config = dict(
    d_shared_expert=0,
    balance_loss=0.0144,
    norm='rmsnorm',
    norm_eps=1e-06,
    beta1=0.9,
    batch_tokens=131072,
    max_seq_len=256,
    train_tokens=538700000,
    dataset='wikipedia_en',
)
Below are experts of layer 2 (counted from 0) of a mixture-of-experts language model. Rows are named router (the router's row for the expert), up (a neuron's input weights, with its number) and show model dimensions 0-55. Each number is 128 + 32 x the weight over its row's rms, rounded and kept within 0 to 255. Numbers have three digits each.
After each expert's rows: a language model's description of what the expert responds to. This comes from a sample of Wikipedia text that the model never trained on.

# expert 0
router:157070160122127175151166151121124144139122165143063128113074110166112046144165098182093170106145106140106142076112146130103108144178097135125169141177134111113078153174
up0:065204158071122162073148139107118114098191083110096148171144138200123115164125087097081129174094171134085121163158129161146084129070115116147135151068112088083076148100
up1:109117086106118107125067094099172116128137149060162128106118134074141169127056085142061093132162146112113129134155128147106126152174175139106171192109113105119117062115
up2:115138134092138124122148148174113103129125149098100100141156062074113106151106136097144099084132140174112060167126172209155153083081100095119151148144112129113113208116
up3:126126117109169128110179176150157113119146116180131099069107115174138099075132117118141101145133149137156129188167073088195148140138191098163158139060122053132182116173
up4:109068098124174162136193091125096146164101179146096160103170159166154220087103121105182155083126126154178167159121110106158114064102123148142166121109081078143135153099
up5:144102123118125144078126107137139144108130107081117136040165166159179168111137192145129106111084154112098140166102183089090072110144121144122116176132162147156103118174
up6:124134139092074048078166138141160100032139121103105117132180080131118162171158127122161143161069099107123149117124131107080139138156154091131128117139095106132142159101
Description: Name fragments and hyphens. Mid-word pieces of foreign or personal names (H-er-zegovinian, J-er-ome, Dj-eb-el), plus hyphens in list bullets and score lines.

# expert 26
router:194154193120104130104090122150059152134128126165181129092137148129128156147219138214151127198171166138119085135084107130152136150154149152107113164165136188143120145103
up0:145131083113060109172137169138117078092117111148124107116136131126078129080138120119114146154133086043108141039136131166103138131086059153124140156145095131162122125183
up1:134148090126119136126130115150135150141141131123117140095151108114073097131165136041104117171140131163110146157101134114144095119168138112079111104133125126195106199185
up2:114175076102085134137132165163081167102154132119037120095105150118192131084121103141171122092113135088124118144154134127167137152165108112163132123115176130142165153097
up3:127153160111139096152120135158118107114134149080121160139154093120116111183087199102121190120086084166125156099146126137130083081099115086140131141087059111134106114065
up4:155102149037090105099152129093127094087063129116171102103155161115126081109121127084078105118134157147163129081082119086169152092124052162142140043112188129165125077103
up5:135150088054160119167154175140102097041101146113158134159151118155100104134138152132130089082160082095100142159109145142177086112140129106189172171145103127167105153125
up6:082148113095154081081130099116151115099152132091084153111093119117096120137159147164129169163117167123135102079113133070176100110076141169110120201154178169127115131188
Description: Mid-word fragments. Inner and final subword pieces of longer words and names, such as op in Cosmopolitan, ass in biomass, ric in hurricanes.

# expert 16
router:140189151127115162122117120117139138179104162151120084149129150148090127112127112081085093120154162149149147147089146175143103093106166139079127142126116142154164140089
up0:142121124124131093103098127104109169197099104157127129134139163164157177136119104165150149155078199185171166132175101142098110106176105124115156123193116122120160124118
up1:151152097117138171119161144063131173172134147195086140139193140122164110085162127112135124153147159098115208156121111151060124123137101144144103155124158106119094095181
up2:143130079111121125141153102069118180148152113111153157154110139153100092145166068085123129086118067123115125115155110136161089157109111104163014120118136137128136128153
up3:119142174144108108115111169149126111124134162135180148113106150193106115136095076112111156114142082154129045050164139105137141093126113130103124128144118097118051058121
up4:113109156134138154174116156136218179149156064113119139146122121193094124100126129102135128133104132128043167118137119138105164201142089138141135186205083102179129158109
up5:130129158120114137104129167137068128127126172130092129123097166133205159100181112137080143144156158070157163059135099083061086125114107153104104118158174088145101122116
up6:127111162101195048075119171081121157117089090115107151144123151138151168034137100109159177156124103128134132090174099108103181144091138128095103143190031080094099108131
Description: Space before numbers. Bare space tokens before numbers in tables and counts ("all 145"), plus pronouns and relatives it, that, which.

# expert 5
router:135141102173196100129155167090156113103077141114163136164090124092139146150075159100142118152126085138088122138106101121120131124128113122133089086102134111160151155073
up0:119124109255138134134087108067136117067106137093092178143093141172117139123189174099176091115122120125130122107142124137178091108126170059088133142105132159141083137074
up1:165100127198141105148120117106102105105184150106135159067123085177117158153064146090139182097097093089102123140142097158159149114197115065070094098173101136127154132110
up2:141109138156086081105107070088146139101106185133130097159090103143126136153166111092123171099132066125158070137139219155048139111168099136122124134128122127160114109105
up3:139148139070132152164143138098137109112169116174113136118176141123144125135162156115136175120081122102124098083127122093196162114131106121096163110113132116138154182125
up4:084084139116158102180133118096166107153197108109162075078134065108159162113099224079187098130120160098102128112112133103091099080157179128123228117125101130135095125181
up5:133196173130119082154154104190128151127149188091108095138133111093115111175127097160136167171147141131147123163141175150109128109083116109131188113115075173139123139047
up6:124163167141097172120151144136087113136125100109145114058188122109138188044129162115085178191142204140118078150151069121169109114097046118168140088099137111101142151175
Description: Name-linking function words. Function words inside proper names and titles: of, the, &, and foreign particles de, la, von, du (Cyrano de Bergerac, John of Nepomuk).

# expert 31
router:066141127108114136131099153130160109123148093109167113153113163134171139132089169061146137105166122132138149096149143147103195108132143144123127066101122125197149177137
up0:162112160126158133172110169127155137141134125128141119231141162191154111169129100146121107180104094143108117105131177138110133114099119097168148121139121095092072088161
up1:056116136164198127153068108179104147155144082138140144129070155144127190114202141149192155164121137178195075095131126170138118097139166131067143149114163089127169136061
up2:145166104178080083127101085169125118170139093182114143095118146130085153082128184112176105077113162106151146110115091091122128120094098162089150157137099136115113138112
up3:047135117142142109060129124136088152103116088124103157204131125142050133181128066117085128209090151115160112142150103093165126102118099135109158116094032169138077109162
up4:100102092131153115091122165121145153132179126077080158101079108069124168072103118098124162100119113168137074160185151101166129072150119097088138159117206140094069140089
up5:105188157085109128182136117136169142130127155137108149097110148150116177100125146132147082166138167137132150094107177150164140076136076178070091114151163094121062156207
up6:156117121148202096146125130122118121184119132155079127110159100151120103092081045122121167114107118117141109200128123080127157139121061073118108144171163124088108152126
Description: Definite article, possessives. "the", "The" and determiners like his, its, their, each, after prepositions or verbs, e.g. "win the championship".

# expert 18
router:064109111123109091128089076204146113121161070095165105170132118174138139098077142174127139152116149141146165143151143160103129143152127108102132092093086120141086182160
up0:174199157127125096119135138145115100126108129179114132139118143179087163166139107144119228140134099119175123132130170138095180046086157123090095156084154124144073148141
up1:093134071126117129145149124095093118177160090131133140122149084147075137159107103101092107109134064117129089174137126105172169165153145162193113134099132156128140095087
up2:105100168075108146118195107129107116115144178118055156110135088143141184076157138149149112180146140105101117074112157090144154119140105041104180120126145118137141159131
up3:142156096161105142072173155088160141157121147080099146085163100131131114155136153096108146115157123111066178150179098068146143146133089155079132113127156141116152146177
up4:068101125140138125130140112139185139115084154073085124195126130131115126138150157149109150157124034116107066155120128117118172097073167090108160100129166103152106090036
up5:122100092166143126133130137110143095121068067163151098135160114081158170136150138134059170172139124121156082150116132168124173122128108099132167141147151090105186120124
up6:143035110181147119142083113084121083137143135173135104102078141168120162151084225105163128149161138139105081158112157135152186089069103176142133125136095129126139174119
Description: Numbers and See also. Number words (two, three, five) and adjectives like short, single, main, and the See in See also headings after tables.

# expert 21
router:114057087099143151129131134202065115103156147142198116080073103138094128136111109113101161120168116080182111050126085097121099105162170101126176163138146127161145116134
up0:164149100079159097122162075137102176095128100104111122091174099126142148126134148068071098171161082202119132173141145114166099108154118172180142163128141097109126064101
up1:110166131170181127089165121105079153125110161202099086140111182039101144146133132154115090112125101065048178114146114155175116113034133155101112161186143135160126187166
up2:140129136102120167111133103063131068160168125159200068157179146132150194158146100115089114108123089143125167137128157083177190124057135081140102175131141114109134086123
up3:153155128123122182178149129132173112153167118108111080072079063133150108094118109153194128135121099181206138132141165169115144155060113146135162141150144167121125136105
up4:030145115135091077146035094090165088167130131200074084110167162180116099124115159128139115158110160104095073132164130129109120144122124138124178075126110130111115144106
up5:074156139156149083114123126072093144144103159161154153146145098102174156128171147149162106153107189108106099158167147080142126105105155085165069150089084085103119168124
up6:160113077117036099143176163104120117157097105125207133128106162127174156097154119132151162132144178113162176145121110144065130110142130173106114120146131118175198112192
Description: Adjective and noun suffixes. Word endings -ary, -ative, -ial, -ic, -ist in political or scientific terms, plus States, State, Party, Democratic, Republican.

# expert 22
router:133166113078109157082127134135156153197192190060060098141185152160119174108157112139130127100107127152155113148129175173160209144133087098074139164104129172109117163105
up0:117123113101131104178054085114160126127154154115138114130067114124121050157140133127143175165169120130126152117120110141084113063152114170123132187101107158093127161123
up1:113154041111198126156117074126132138158136124194107161109148068118136139113146087074111105071133173149123093088140168120085104187120145146149081123089087107141069115094
up2:120094093162170112153119108129191113188070155140097160056151178145188117130118099163159146133144170154132150150149213145180098127137137151113128173066108072138081117109
up3:108171120156153121173124128124169115111164139142185102108124160137156137133088125164151122165129101138093143112120174099118061119124140124075187117129124085102088132152
up4:133120109132111088120158117180033071135131195118121131090124132102073069187087103150110133158082172154154077069114097188161147153140141193167097123107145165088119105124
up5:110132072075146154099129165134111024085167186093132113128075176141122109189076164138154104095141126106122168131093080113129105105078138075170173106087146055134053145065
up6:126153156177170111161101128136089172131107104139147082128151146183137159178174123146127093080141132141123144114125115144145072131099160130104179154167152092137079142161
Description: Nouns after "the", "as". Head nouns after "the" or "a" like episode, song, show, season, the word pieces in "staple", and "as well as".

# expert 29
router:055142128117140087117084096127168111096185122085105111115133057135113146071111084098125160171140117150128160143152134185161131134084133072096111140121126122102097143137
up0:153058146132105127139173144076142086127151115170122139111085114125180130120120128028097136117160148124138114169165167075117128181124150137107104124141144091108139159161
up1:117166112151101134132108170140143098132126149075096076089121096135141090141164093117115151076126059160162129149141117137137137147116171092066098122147126073154138223116
up2:103094160144090113150104182107093152134119099116104127075137107155070155121155157142079127131179136105174103142111090169150143142101164116083113122138151188056119143185
up3:128138133120142137117189085154117149127145139193075140158171098102119032108120142168167089110128137085177090178115173178134130152097153105162121146119096142157129142082
up4:115079116162084129111086155147133124195133146152096129107137110146155095110115138164165160139159105092166121102126147160146076133132139135087129145150122107167081131117
up5:136112098129074166140085218050122126213160102071123133153065122135153156124145097125143111118102140123154091125099079144222105097177119111055160127112122152142125058124
up6:153080092126079109206128128158094128078143111121145105118090134150154130148132166121191167165118187153115128169158139136132168120050113183114109155091091068191160094109
Description: Particles and coordinate digits. Adverbial particles like up, out, over, down, off, especially up to, plus digits after decimal points in coordinates and percentages.

# expert 17
router:163107142101197135137105139093064082083141113125114118144107085044180094169116079150131115131138165097137092137134097125152114130141096167116171177129199094044166166129
up0:130157092123049114104143151112202076094106125181080099110172094164152080117076079126107180110109106109165098162126167137071099142112107145084166088117119210096106077131
up1:145055158123070164142154141132122115106162043081160145141065097118108125166131153104191121116146134112144095164141123167077148158140202082139156113134089142154131151069
up2:055097115141089117152114127103097067102121125065103102163170168125082113194131130129073158141122142091108065149124109181135156157127096158066090139151145191199104148115
up3:132081152124089087119185176096147124100132128132059144064141117095098105162157105123131136080128079115137108123121172094148070123143157098135142168175149148188087145149
up4:121140138133137111074109128166132115096133090141126112116112123161123125117097144154085110116124092149149115141123191123111103109162103168139118109115063142081113174105
up5:127137131136093092102130163096115087188074136111083183157197153136134138117163119107109077085141131091142148105145140149148059089154116085103112102188033157149102124130
up6:172126052172108122121112089162115139132129102097140097107138095141154138110116132109158107146197139103151101147128098136175120157121139070103186140077139116118139165166
Description: Final year digits. Last digits of years and numbers (196'8', 201'7', 198'6'), word-ending pieces like -ate, and coordinate suffixes °N/°E.

# expert 12
router:113124075194104128156173112138136128106119151103119130167174122159087135177086106100126157094063132133107125100067136102185127091123190121178120155168104088208148177071
up0:106087164122133140099144155144196150141164134167144134061187076149134055123114165135135101112188123149114129086151159149123105122154093088117101085113108128128132105083
up1:167096113131171104070145173071127107101102150100126127105153100171126046174134049096106133098147164111147100108154131154134148101091100168114137128136092088130088161107
up2:133137121138148144179142164112116183140135134163143130137094156163163110110099163129119096144149092097174164039136147096152188128104125087110109155129156144110140092091
up3:091138111102144114074113124173147143129141089135144127086146150148180134167057170089232166138153129122166158128117107112131182123155119156147136129146152139126116094086
up4:152156162061147087159153160168166127155159091135107115138144139196102059099187123140116162119173146162145100123179073126207159104107105120112162161100121151074146175103
up5:107130121118116135114110093109159066138145125149153101070156178128104143162177126094152149093134081158114089139122161155171135115207113119136119122142080136136077127151
up6:144152159104102112085123124116113086075103072115064146099142106100111119123169096141136097192103090116119125118116155097167147122138169109126090129127129105125124133183
Description: Of after title nouns. The word of (also for) after nouns like Coat, Mayor, Order, home, plus infobox labels such as population, Historic, Total.

# expert 25
router:146072162100102159097072152097110084122139135110149201098111175116127095181197164145107092115204162129107089130131115100176126126051131196159144171142090152104100105126
up0:125124170122136116182102110092140157134074112140123138058173131126073193151145120121116102114137133117117153128072110136090065062122101099166119154127096075135126068132
up1:163136115117140118124178105129090088096122130152180135133102148147128064111134175151102124145105065157106142148101136076181151071099146124072162125172183116146155158164
up2:097152166155144125098110149100135124116137124110118135160130091168170109098069128159100136139167136203130100121095131117117063127128139154081068129117114074124104203121
up3:099125128107170160082097124114181107120111167100092146157137140102128096139113142123148095108143118126071188147133150102113071113126201070117110145161104076137151107139
up4:098154144129155111189216144087154159178109092126152156120158013130083220144110119103162124121142171115100101147096135148202129128122093080148171111114050164191175180149
up5:108100151127114139099123166092152077104134097104141159127136076134104161130109112135114133118145185129130156130117160113092105130115139163111165170124148190135152093136
up6:138096141103142177132117136094100095056107153189139125172195142120076186145141100098097126066137217209087141172144136120154132087073127104129152153135099127144135111131
Description: Surname and place endings. Final pieces of personal and place names, such as Pere-z, -ford, -ton, -burg, -son, often before commas in credits.